{
  "n_layer": 8,
  "d_model": 160,
  "n_experts": 64,
  "experts_per_token": 2,
  "d_expert": 96,
  "d_shared_expert": 0,
  "activation": "reglu",
  "moe_layers": [0, 1, 2, 3, 4, 5, 6, 7],
  "router_score": "softmax",
  "normalize_top_k": true,
  "routed_scale": 1.0,
  "balance_loss": 0.00138,
  "balance_bias": true,
  "router_logit_norm": 1.0,
  "router_bias": true,
  "init_std_router": 0.0123,
  "lr_router": 0.00162,
  "vocab_size": 7056,
  "norm": "rmsnorm",
  "norm_eps": 1e-06,
  "tie_embeddings": true,
  "optimizer": "muon",
  "lr": 0.0194,
  "beta1": 0.93,
  "batch_tokens": [131072, 262144, 524288],
  "seq_len": 256,
  "train_tokens": 671800000,
  "steps": 2357,
  "dataset": "wikipedia_en"
}
Below are experts of layer 4 (counted from 0) of a mixture-of-experts language model. Rows are named gate (a neuron's input weights, with its number), up (a neuron's input weights, with its number) and show model dimensions 0-159. Each number is 128 + 32 x the weight over its row's rms, rounded and kept within 0 to 255. Numbers have three digits each.
Before each expert's rows: a language model's description of what the expert responds to. This comes from a sample of Wikipedia text that the model never trained on.

# expert 36
What it handles: Consonant pieces like r, g, att and accented or non-Latin bytes inside foreign names and words, e.g. Sar-r-kar, Njarðv-í-k, Arabic script.
gate0:129136138139079124126154067133136143076092150149090126100177199170149122087143138110078120112207170103196151097034098103154059097030139145123121115129108104111113144142158127159137123095132144113105102177122155200132156137169097065099124139140126124110097178152102135145137105126125197106148102094146122095137072101118161125066151083128147124160124165117170144131117154088135090118098114138103112174144087134079083159112141152162165142149091180182151102168136083118135087156144185
up0:138092111132111149107170135157117102150160102109126137052104146119094102127066155099139059138127141124122099125186110146087166137171114166121108133132160154145160120192139157133192149147146098135090134116136133146163171143090145071123108163170186130152116163150134088142120122116111150150067105235141104140173063162152115098128122123103126098124201126082100113142133137130084102178125180123148190113116104108187062130151152045110142068133157092120075162145132161187175128155105081
gate1:153111077106097083066183147134118107129145169182118159106033139110141136160153142139129213089145133125148168116109114146148164112087100123136124193100143133129067088119156164145116085098174154099162152158105108157132145137093150154118123172124174125159116175169050090142161137115079127202140193151134122165187174127098101104085119102171162170137129133123167164147101095145152151120081132098069161146141135146123099144058096147192134121121207155083152138148158152125116117122120160
up1:129167075093141140172100139105083125128149146062150120187219096156149176062131070087059088044148104169126093184195127130155071124107084127169121126145186108155144167061112149164098115105141107115144159119186083177157147147137113155130140087133137109157133123116102145135163131139112143103147088162092121091133165124155137137100165110105144164084118139094130141095119121127105173123147083128156118067180114127126119088141134089100116156156058118110133152107175168098186156122074148
gate2:163095148096113128171104106139074086112157110108086103202137135137156102082153035153131117085170148126110161174089141164099119131125125166203098141136130150158099133152115150104115062114079150170145168126145093159108125146091107093072156152097170071183112179165094160140153107120122133135124213128164163090108156112141124092124197146140074124155088147073125078093143142161084180113148092152134184140195158173144088117118125075097107151141142094132145122141089156078151134155121136
up2:157192140125096152142164135134051137067144114136178110100145123118153078130111196125119093078153126097145166091181155095151072115134127148147157122097184128118157131123146092126237176131151153141112124140135102141092116139127095105163072065162116147099129100106112156127121089097140168121038138153089135139145153170125099127194087187170048168130119107074131162169152117110101156081115116097165136078101095181141149155137102088136099157123178171139143100087165125132134085111121111
gate3:107111100117190067191137121162123162154105147156166142056087120153134144117100154147092150086132126101179081062122133178122113093113135064136131107132137146132183112144103099185142179081138057163155180149164145026131102097088113161152140119121225150093097083172115168166139109149130113152126137125155118133158120164084119096114163118144174116107148123085112125142164111112192157135103142140148116204146147145145100098124124187116128145123168155193174115129097126116080102146088136
up3:123184088152109103160160131154135130085106133088138093093141186106192140105130164150150131058145168157120086151134158151093140132111164161163186132125109141152104101077106095137147099149076100140110112139113170106177052135145138175100130190139129178070100194032111190096096111127177159129098103135131157089066110160109146139131103109171112129145061179131131123081127122157141143104041102116124182126152093123126114098082128098101156114087159126154112136155128070112129086109088152
gate4:137087166115077130112147095169078110140142062076135069149112117131131177120108064068086147143120132161129164117133111116137119125115160147202140103081192181105073097135142164147118146113159140080124118096089160114136133156089119063111156119094033150106120153066089158100144025100156125120126119177136118152098104118170120166091112122127182140131099126178091118134147180074113121167127172147146089145120136115101132144169152121157139123161186133115120147077170175052128103138105120
up4:164145125169136171171128162116163123159149116170078091144134083148149076095165155124110115138125167084130112107131137127127157107091115170105167151192143137178129138107159088129127137114113067086157138169194113124172146101070067172138133133186158159132108111182199081101067138180176152171097143183164162111112116132134117153071119136133045091086091142101144142146070144161150139090141135153168140149102098102170167098149112104128123097169110131076134148110143165071090176059110149
gate5:095131132086106174098161088154091201131131101107094106137147129106110065171141133128090160087130145145109147051155167149119077141101114139116055107111136096191115109086133120093128156170080145129140144126055098114158164152139121139093157087165124104148158119115082101082175100158148185131150172097126144111142105085124129162167133136092190117067083182103098155141208112177117076107107126142151130124187129146142127066132104097110139184135121118105093112189084076098073168133165142
up5:130131139175120042175101113100091160159142157090166143132110165137091141131142136153127142190109149078078122146075102109181173121126130085130166136108110128140118162113112163183131059105114095087115126136113075156092089145118110176097113159170074096117099157187152173156101153143062116141090114118163175104104076095145172115157107101131139184133123121089174122093084062180175176098120169108172149103172178183151094113113115147183034140128128136138123137099141122122115122123094164

# expert 9
What it handles: Short vowel-led pieces inside long Latinate words, often before -ation/-ate endings, such as Contin-u-ing, artic-ul-ating, negl-ig-ible.
gate0:114139103050050154155178136085107124117169112162125140103097120181143202123156161118154079096143137133190145188081147132110120169091160125157122133178065151103148187114166120116102110046095144106167119185152104121171115171079092108151087155111152073084090130187161120108117154136107123163149146097126139144136114134117105125152131133064155138133068134122103072049206135103110129098092143141139092151181128067104118133144104108111121104166135117111131138095137125113107051118104152
up0:068118143110096119172132125131099125136168165116122127113110128130107230114099121109138142079105117080116133148136081181110158085077139125141096101177070189094171154181145133094138092141071083123147061152141143110189131146142106124079171141174189122120067105130148133098219168104142069122139166124140130134092100147101147105105128079114127138147152119133128168106109144133158166149149138160164095182175103056149196127096207103110105110125122163066111117096135119086093141142128152
gate1:119094127082141145224132139074097123162120120159103114124144069125142133155148119189068081132179113111170103131085120120157093129145104149103155133118198122147152187185105154123184100185145146146126158134097127128126088133078097129084123109160155115172076109105163153114112117182170117034094148113143151131109091111150099115113111120132129116142167161108166091197149201117105165135108066167115198110200096184110170124119120187106095159129175158137157100154125152129120146100136141
up1:131131107130149082186120118097126086080099108156108160135103187109101211101143180154142053144151108124159206126098139100160134119138155065145114059136147135091153103179178162152139156161113075052073166081111141083118118170145118143107088102140167120163089055113135110147065139172103115117179117131107125089121117138136120107146136114117139135169135120111104103195174097163165091169164131117117112146159127123104181095146128177181074175135129115163161194109124121101109097113147170
gate2:146171143132132096134078154201108091114150170105124144138083082133166089157140175178121133103213179095145166141145162077095139136099120061130107122096147092109114124088186140124107084185058157106108142110099148165122069089114064088171064121157168154130118111063150074068154168144087081154128150120122124125111115095125140157128102162112095097135155152163112114146120135132116161108156102108163161158120115108131150132127169101073118108154112149205210122117058131131122143124182135
up2:137116111161153183109094156155182114185094097191052176138150105156178082188102095124138139138133102105155105127165128165130152130121068088108172125147168169078075125179115131089109190094118111107084076081145136121074137111130081101101120130123083184080073134108131133138199120102066122168150145116079106093126092131154163123081106149083145135088187179131114149153126126117128141159167090096138155183165164103183109123125088105131104172113121158121158140144107133106177093116134074
gate3:160102100094121075128077115108091198104138123131080143112106071091115149126145145107100132162174154138108160119079175134078119164095161077084121103079194108188165125195151102121092181121100152130102136140112179097146153118079107139188110151158123185137114116099148131137111155153128138139139107082106108160089109119108123078125129116172142089130102145120161212152153143145124104156168133183112213169146219127108100163163161125121101119099151148178035137116130107170156138102143138
up3:093106100134136068128084127087135209132130129155065186110162119123107141182181125114142137182139143148141134161127136112114123107070155113129166105101192154113154141154167120183130195134109144106113083128136114114108135149137082169158114115104067145086110109079130128124153148187086107175133089120161153083095134085137212158151126094141109091060189190127086220136114126072110104106114117135097145152105113175124137160163135137132098123095134125153102113168088042157081143094115131
gate4:089085113133115076080091118116100179056085125131156121152086082122128148100113065155140146100146102165137145105127128140096179115123098163126184205117177113102138114101103147119153065156138155100188087163145147111069105142147119084150170108154111054128080121170182090153108094143107087127116103131110108130067092149157133067158159161089100131112145099148107129094138094110113155196135132157129093108128127124115079103137116086123129173197158105151092112221157100122059170126099116
up4:155095075109134117118156108055129125094177119107180122132138106132118111097099032167107142094095127142106131162103129133088197158090103176170111163122140108112141144166106152145155108158130133060178124079116073083071115140071113076135138131164129098078140207136136142153157089128080108164142119147096114091120139146113181137153160086109064103118097170130139134136119115132104174148187089047165041112136099118165080105171083138128115126180150095154151134143112097114107175137126136
gate5:109122119148058096164103195140053172129134169152089119109126093125090148144154122159143096091115141086112169205104144148166125100102174103172132072156150149118157151147131138132127110099093115140141154133139159143175175114047139145115160084128113166161107121122159140138146197116122024138108114146139072101097078111112178086108111156114118124135181196131102149182144166113142114177120078145145130139130125165185127124064128123137062095096109093130118084083146138143085072141140065
up5:152175102123129073140138140105123163118181145132097109128129144080134161139086104162102141095145128100149127136092058140147149129176157122124177081085132149125143159121109184086115112114126070083126152147216146087163124096143146130127071099083115156159141116040211133078114094057110134151172129102138182153104156094179166154082091140102090149096134065104130120120192135172091128108117088110156054148124095117100127112145144091144074121105090195151116160106139121120074092127094113

# expert 31
What it handles: Syllable fragments m, h, st, ab, j, ri inside proper names and some words: Kenmare, Darmstadt, Helsingborg, stackable, Stéphane.
gate0:106053109125114121140145116148153089105079144082174125120117142165115114140121124153151142121120157099178175139172093109143143092138088078097081079137131157147121119218150077159145106138194177108146158113119150169176139126066169134166190125122117160077099153122143113124084158087141136209142167094124122084134171124140128153124096128062165076118095094165071087122173153128209144146116133150120146127157108150114134109119145122137132168163171114172108126187142108180122067065081078
up0:130137127132126127099120098169115107114145122148095129159142113106240103084091118140118132155069143122061114099132085156164155174156117147137121098152141135133148133076141145179102134125146099142093195108141124070105132087096128092149155125148110142178098159124097186164179056175146178067114102064158052166135125105190084085124150173127164137147155172122103199137140103124116127107125097138121198179170191172112141177134154114164097118115101132107094131164140122102123125162084082
gate1:170105111101085074119118119101112155146155137132145124172182083172125150081107175128147105144116106128161142125176101138082105144123119093190083098153064142109116153126148117145049110121085180127153132119172204068126137131151143132151173116100147120159161120082072136160068099123128116178106087125137097102123182125152121116178124149086142122177075127115122137097107125113163114071189125108118151087102133099132143114122113169045149139157168196143128140051122121082179175203122179
up1:070088098159101169169092101100098142107182162144171133159161122117143113134131141180150142148145172131168181128048097098090150145099138129138117162136147175222102169164120140068182135178112137150076148063130127149123129123088082120148134133109137147079108166137112177140058113115153190092141133073144193120138079105179093103157156109125141185082149138102116135033140140113124157114106106079089164152149179146138104118147142158146134076085093172150117148097141112129110089139119146
gate2:062075083071098148096149098165151104106142096106113069127112179089080174158129129111114142168135152146095206178078113131091110128118146113116168098140128090163193106091086110112099101143161156141137093127106140130124103155169167059169150135128107143086111176181140175071145168112102123151146196120152174102150181107133128126130108158088134098094092124118112100106108142135111150180145099153172156073114138167116131107136111082093091168132118187102107139123161165056157156120130037
up2:111126144114091147149149030161114141143165064206061095141114179174124098117179138181067163127140145132106135142158146149113144175119138117141117121118114095143132101124096106206060052191099106137137100137048195090067145151113174071171125178180114143100110156150121106087179164065141148156114139124124158115120099101131117087131104126110131136124064090114109106135101162127055127131132111143155127169101113127117110117152099103076148109109120170086096079136152105120124111120121111
gate3:147128131127150130085131120100147143173105127114109170141105141174145095146087146112097107083115137099134139155116143151143157183066094095114115099122120093068108159153123126130066146110157104103102073130125176116171143134088165113103103144124066036167108204079152063170143042147101116127122138089060147125115117139125158124140136119071106108065095130141212131146151121177067038124124166134103099143157086161095128125104125167111126098147157159082142101171120131081074142118100085
up3:166102105127133150121143118134168150134103169158138165143127149110089192120069116142100084122087113145154057114135119116193114102104160171155078100151066158127121136182135140114135172120104137175094128157121124139134080110107155085072074062091107175121160108046116083152142097143151089122122188096113155120116108143090185152160108094045153126105119130173163094171112120143146162109074098108077150096153123083120139099061184121145125090150094102075145148101100097119158147098185182
gate4:146094117156010179086122111114127108162060131158156096151079154123138128105082174086138174186140130132159160181114097065147145156185143081140115136137152161114047168163180165125130085090104195122117126105082118181118138149114114148147124145137143080117138101128128142129123130085136150132152171111131155128130104101102136133138129140116155087095156218089111148159129165140082113084075098131130097099116189143102112142086091184179173134099142169132083094167112187097120136114102149
up4:095170067150208170113096135114131190162148090150193098115117112176097122128072153140052050068132051131103152148141101077101111137113139172153168160147112103128165149132056135102094128174049098080092083182118077103130132159181176139091134139112105137116101123082128107108119082126162141109128122123122140132144147070156153120181093123149118144178087105103162120086104125130115157125105089164157124092118129139091150087100125151052173142172092115096139147114108110106103114133137140
gate5:159104099079161104128115138145115038132166154130057101147084140141187179150147125138145104088076115184107102180138119125123143095124089110055142049101140136149167128170151165103132085053122142146131146159129131091159114133139181089117110162117113175186152068128132116118156045126076093129142120065167091154096125151131140134190083095126143152078100092103155108180102111166180100115141124112144102102108147090093112146117094159185105163158164136112147102145157123134108095149069150
up5:127167076124130117138066121101090126089134167104165124108129134101214149121131158155173115121056115107186089149114148098117138101194121152122121068125129148122121130132158085095150116119172179148088173146178121126076067183162117152107080130122127122185134106096143100122105066145093113143119153143156146207092161128126160152177108113146075191137121125085168100140140174083172123090121134106187090136136132144086156081106139158147050149112129148162150048124083163103119091086153108

# expert 29
What it handles: Symbols and short codes in tables, lists and formulas, such as ^{, }, $, US, Yes, dashes, asterisks after dates, unit abbreviations.
gate0:115032128121135077124145157131155171084157119145143089118105094152137094042133118102127035172150172187109130122162087172121130122121146100137099116173118122113129088094196164131083131141121087105171130142141180061151161161131132081085095187136114158076065104160144132104125112061163168113122110132160139155103118116107115102094157073118135091115098128129114195109112159134172112125160103174128092076134104114101130126163175102144149139167109181078116133168113058087130101152134162
up0:074096149118136123122120110121112123128165139110141142179084100096126083133078123105084117154168203146144146088161082124097164080175130137120101114148131147117070111110121156131134146181203087085093111138102162089120162130155124140097085153141145167069159112119171138061151186102177086146103088140134132157122127139105143152099137088204085087137071146107097156169114148149083055097135085158121105124105138121140133116103128094073094118149083173107191118040109106137127077116089195
gate1:105131150131095091126102131137108070081162095106124155125157060155118170137094072103121107138130129131145206148164099098121176151098192132116129206093110099161223135116142130065110097082157124117107159159131142134080124137166180178208124140118083119073142092117123085157144037147145166109123188118163085129105162126145142154153088112086107163118124106148176179085113130125117130082149096079151129102144093138114119144156133148124089129091091097139112104135141094049146121149155072
up1:086152117067124152123078069135102054071126104063109176132088072147123194123114136114083098194069170140128165209130140071084133152159170152101176154125115103187146115126118166055172084108149170144126123155103141130178121081135156136195127106133103125095115118136127126141190050060131134100108130143112097103131140119093109100145127091099142141111110085137159120118146070120108113101138147159137121096179080142146089113136188129088112121130072110157177105111117151095117141131122160
gate2:167071113101145119124080131126116141127104146112131135118118145106153119137114173181124150107140129114110125097227141128145093150136115095134103138086148129163155168117183157133141110179130132136129117084153168117155106137131082125142174216171175144075153165144156096154189118175129138162156116168162142135151063132165111067151090151138179117122126093126183093103100106046109154159118149007103108123136169131169137095127170162148122107057173107107119156139137082129215157110111137
up2:139111136122121114159131132112134090071065124183163131162179093137117155157122163083120208173080222135165127165131205188121118210085110123149127122150091157077108072104071163122138142121111134126108130097122140162056118167145122163113138127156067066161140146131121119089112120123218108094107133057102153121132139138153095095160137140136152129127133124141178105134112137109185095137134117115174105100106118184105151146107096168147090114193133111070104133123094135182146108094098119
gate3:083082195076108152131132078139116160176112162110090156096188123127101111139101168127102124131158097153140188135110093070167142111135135126113115134116137148125113187111155144156149141131149143128142101167162143093181170122155061136117110174112104177144159108146072153137081097238167157129176084075248123172080155129109130103157137091149137161126128076170132135134105136153126112132075131084150095113163173121100106135146172204148130135129127105156132078143157095076110154129115142
up3:067169179112165125101153148155178163094121109147085129207098099113105113155167174153033116061106114146129140115086076048132167091091152148119144069138114130108129162130141124172129112134188128168175107137146130122186134084130111129143147133131110117119058095130111183120113110229168119149138106122116104182065135143173141117156126132131152131120157129167172157088094183144153056140074134117137132125112155143135128185125135140156109051083126082173128133114119139144099096130152148
gate4:117121162132088158109110120090069099111090126085157148155167114186187099124074137147121104200116093167121152107090126094166058123169125137100061163082131157126183149137129121177033131133143123122137187112141106084167127115180127075108134109079100116185179143102118087130102099151126147124071082166146115136163063105169098114132121130181179116163115062138096119147100152142109128165074092097149145138111158114103097114116072187123133159137085161101123129124100139090159096160119174
up4:159112137096177137081117145102164144076120149121122156180074144129144124151205133115174118093112155086123088217143127174094133146123144167088134131093122098136090097175128105095108104055166152098092140151164135119104102171091152150144175156137128138113013128116134159124171161142165109103127203038100188127097164155137140120103104103129110124073111142089127121143166170156118182124172116142145166049123142102125100111153109100139143063102161140112154111074106122177127132145122117
gate5:133136097063088114104162119131161154151105116114112169169151164127151142125115075115165138076129069114083118068101132094164137073135159115198174143146146166173076171156124164138158167079158151110162137124146078102173153110129106100121066138089141061212139142149101150094150115151182119127134120145101163121107142104151073066137135040139143168130162147085147098126118069079155175104162117078111111169101115130127186145097128104143140121134090131196071145145096125169118120079128107
up5:158145159106060116149106144141147084148113188177113154143130104137106118145128132148097089124129053134113119072185136149128123102184147179105193144139060112114132114164073135059106123158126158141165147148073105123143108138102151132096132080094105128112153137073181118160130123106120116099076174148116123205084185140190165137127122122155084147154127164118177183238085141137069122176079098116135145132117141185136125118137109095150086112155106120121136121140116120173062129136103188

# expert 43
What it handles: Prepositions to, on, up, through and modals like can, plus word-middle pieces after a first syllable: Agatha, Agenda, foreword.
gate0:179077140133075130124080140175130101148107122142096154131156115153132149090101129145161104142144120070161090132127147144150111140119093154144054138156159127178061176076120095144118112152196120114129135067144091124076108144187141129126114113094196104080078134098105051077126113102156123112109162148097120124124110120137088147168156116052110154090161075125104123128169122140160096150172156161142067093130093141159133111089107149056118088132099139126156056128093102121055125170045126
up0:168123177096124114150116146090096110135097176128142122142053175150138148121206147109154092127133086143173109118181144083123174138143164117135130093136088091132138074118146149065127138131107138142202161130099154155098196169131162104086126143184092098173135044109140151157147123149148064144149111092082183149092126149089148150068151144170120121172119202181074147093139174161116128123132184102113173115128132114076100162184135116152116138140138166106161138130083169122148145065094103
gate1:141157097075144146150154137109139117045136130108061144145136137154141082191082109176144078088150127145135172100105202179137173111110093143107098143123150072141127125133073105089144119201178105102113155110125135122098149142115113180152126159141155149099117138135151072148180128116068118149130154136126119114129090140129187117078140115112149146098121120069062125198121092102179121179180115166120087121067088198099140086124122171128100105129175124117130088113125202123156168091096185
up1:156144116117123130152118087081119145155128167146208129134113147169144141122107089137099163147136137089172169061214097046178105177139119120138106121140132136131113063090119085180131072172105166169124187145160107119117171114151126112136154091108097074146122126113110158149114203093146121176177111105203143097173162047143184133147118147154108097142157129163102146071126147187084144163127085114110116174146140144113140133121121147142144132088157101171075130156089175100097107161096098
gate2:085085157108063061061166146139139091151107104141081094085088107157152128142140100190200092134154103114125133145172077144110154099147095056145124073130086032122088078094108102092145135171122164096200090144129121132120110190147168103113096124152051116116131193170166046154141145112194129122117160124169119117146115142111091121124135108140119139097163127152152117115150135185135159104113090101129144141120147132129125117179089074174129153160129117169098122135153124117157172134097153
up2:146113101110190118160137125130104102135163135095107134171084103102148114114132142040076107128103107137124170115123115132132109123112083155125130106162180142118102123138098134112169129127132096099154114129127117134104180206134138149049092143101136108155101107115104137176141164125204132131117153141091161157148045146108116119100106191167140210134109172144183134183118086093096135154180094140117141032105173068146132118105123148160138134115162094088139077107047141170113121125212172
gate3:136110113107095084125141160144133113158109126121183126167163093163176140146166117123140157130079137078155121107167158080162181168142131129135107120102087185084102119084141177195148136160144088071134156133064107108116156127073101125097113062080046182103174099093108106131174139191104090119079146115131132107089148094144148072086108103132171086147088210141134139124146169110124140099087088212078141072088143115125126111102103098147098148135153151177113114093102162109129131117134106
up3:138093078092179182114122129108130120131161126143171207063135152134115125122035150161163135136184137097131112105117176118141073123111117118058113177122170179129135119165111108095141103150139120168124112148177100113153118064147154105113126075174094137096132108123134188187113126158125091071126158094166124190150110160145172147138094119099119107132129067171126068151154137144115138133112200092083114130209146101135153146146154092135123076089160181155159093128149102088051143145110133
gate4:127098147097078147122148105132109118201100111172177170132197154127157123185086185095107126080100167169166097116086092156167145079108142096102070115132110118134122120126122117170150165145124127083157075145137098078140050216134090114147138163126143161118152075184170109126111152085091075182100141176138130109115115120095150107168108149133125157106146137106187135146102098206109139144108139142139098179167132122118122121154119146071134090100092162197110120083078108176165108149088140
up4:174103190122090151081150061184122092148123109121180192169152136042100119126080135128122133103118167142134110131128073122113126119112138148127139135157125135109107149119150132106125138128102136091140136137145098136125072165129099142193132107132128152115149086158181149105104085139142107168092161135083092119164121152189186111155109201102139143145151198123149137183101100164091187191138131089071113192134158089092112126141126115078101115048061176135164153132127154176118122096051148
gate5:113137152141111067051150133178170129128108093090162103114161182095147155117089188141118128122125154131128129143119151153091129127108140160141031121117092168164155163116085063152190112146142130166164093091107159081084101125173145187108090179135110148113145131175111186096147128112117193152139046169111098138028082134059111087085150141118135169101104079115102122133104123122135101147138110149124128116129110166157122118060109113123128113151123118145168164082174152160101174127093157
up5:139116122165112084080117044157162175148177130097134113129133055087091104152118129123102166109121178071114104125074128144128153131065150120146039087089141099134127087098137131117199115128166102170116097159127126071069094091157129091130138116142161195148174088125149123145132144102105171147132129139095091084072136063151113111089133131157165133160108090126137041128110142154101152167094110103088082140095123172131175127122100181150126137076153199144140141116138159105098173156095150

# expert 3
What it handles: Opening parentheses before abbreviations, years or scores, such as (D), (1999), (ES), plus slashes, O-initial words and non-Latin script bytes.
gate0:177148157115110115114158163157144143102115138089142128112110114169120110118153179159105101159129135054143202178083128118178084205095111054116154133155122158140111135158135126174118069114147120128105077123135115145100123184149120101145104123089147192136038134111036122107075150148103085142140158055185143154139083071070123167110121129158161189120120108100155081120053127105114141091139111131108159125130136161112205163155149124125168100157154128122157095152089116129121163146155132
up0:188106152128128126115156129116150126174148082128114160112117056165146121086174145102167216115124145069114146171101117113082128121105125061128123125129124156155082134098106147148190138174104120137153090135164118107143096138103107131088137117133161126073108051130130106057198139147148150128085200123121084122128102116117160149108200171108162071084212110156084142116115200080125114104139120110135147153087115158170115118169167157112132204164116123155130127170164169107124159154074113
gate1:116121111125081051137152163155143138122114128116120090078143143101172190147102083142119104155147135153079134132099148124083089122109074110176074109097138099122173134062123153110135157175124082142127151079149140135092111118180126104145131141107174147127055139083135068166169092079122208113145130094179171099028080160134132186140136105100144165155147156096097053091132090121139094134111092127112201149113113155130186089136113202129151131156077135128150122113139121106126119094153145
up1:132177158080157183098123086054192100138147120142176121136118118142116148176116221148138099073128163081140072074128151196090126141155160140061124178105124109152085092147126130099121113112086158118197130164139153116163134102090089107128138202095135120113104125113136150089148179103151094155121101118152100139162126066140116119151134109100079160114102141156121150130116127093111166177188117152155087064142140172100116118132077128150139113067189101133120158114074088119116146152106055
gate2:177192127123110055143118165133108132112064086116201107072104173139164126163115126073108074124111132137183095101111182116094070184104081154164066167058096142080104178128116145139110192152152121152132190100128158138120156130123159108136111160093069092110061155162110140099125137108125129162111139113166127103103079122190166108097150102146122121150103171117127173132109066108159103161095130174164138092126087111185151163145146077083102112091145106087126135127138133097166132132116153
up2:139167151153154094109094173116069090054128143077049094151112082103170119114103136105084109133076061108133107129150119128097057106111087192100145138114113168159117117066111130107092161093138090180115148104119142156178112128080094150116107120131128165096063135113102094156057145137108119105110126100113067144137147109126149144077125091172215110148097152132090138109059122137111141136055113091198096109117142159131172120118148124109101074116115078120138116127116091091122176162091114
gate3:156113136128178114130123088176112130127117062102081141140109113069136130188160154062104153080127139111130103118151100119144192089138098148165101134119078101155124191086160051103109155135105161148157101061144138125106155234184067162120166068135066110103159149130098091148111136130113117094153140156074177101113128106140117114131171095096167116070142151099086146159083168078125103047141125127113141176086126107150111078148124149120147122145149096114153129126127149165175170164121155
up3:083183168188087139157139143118173077102153121120087145104203204090077148106107083118176157093099110116112128143066108095118152160108133115109160167178147100191177116151126143182153135155109104113130118148136189135231113139215126073101155140110137174146093112108133138161109130122104056129093135139162137185132121157080150103109124148151056144133161142188134101076166128099130110132104117104105160196121147106128145116101148121104146160140122122142150138108152100136095128135109049
gate4:135025156178086138137124163110134169084137133115124122116111122115139152078108139165115139171190186160087158212102057139104125125164125083106132172143080117097126139154160093123120121070163123111161129117125097100145085134134068103104124065243148146071166141117137143165180177165126148150168108126144104148146119150097146136120118138115134095142115113124135090145097077157093152127102086150173177113178111086141103159097183195127130139156123139103136149125123206123092146179131143
up4:128127156168111137127105133143125140167147127119104099092167126115155105105143123164173148168173140141145182217097079144105090120120121088137136140190113188176134161208213120149146089102148154157148063110138100161137118107115085115132122148156121128033150138115180110073117142139098127166135171098192136161150110051118142126120138113125135078141138176142165122163061086119116107196155168084135122111170094142166198143116128090152131180099098141170106114174100149087101135128093151
gate5:177098137127131079102092101123106113200104103184115117120122202167135128125147117072103178129121094124149107108134129123126140100115086122163125110048168201133122168164142137121111126171176136154113153070150149171109129113100191122110163126051200184155124147137113105093189150139110064120083173128106144126122118070124109123126082059165127143158106126142017130110103140154137140099187107134151148145130156132126117073131171183078116135136179106128152145129131082121146182156093128
up5:093149122093156092122168134126164102055131147143159121106161085143160094121102120155156131137116104094146151101098103089072118063161156173117151096122092122143117123141130143116107144108131146075090164092069126115143106142133095120135113132141073135174172100168101222087172120101104121065145181155063126107149169082143111109130169146087145102102152109148170185155100084126149095087078174104108118123147089148157052137128101085099064124079168160097117050194116110167087130111128162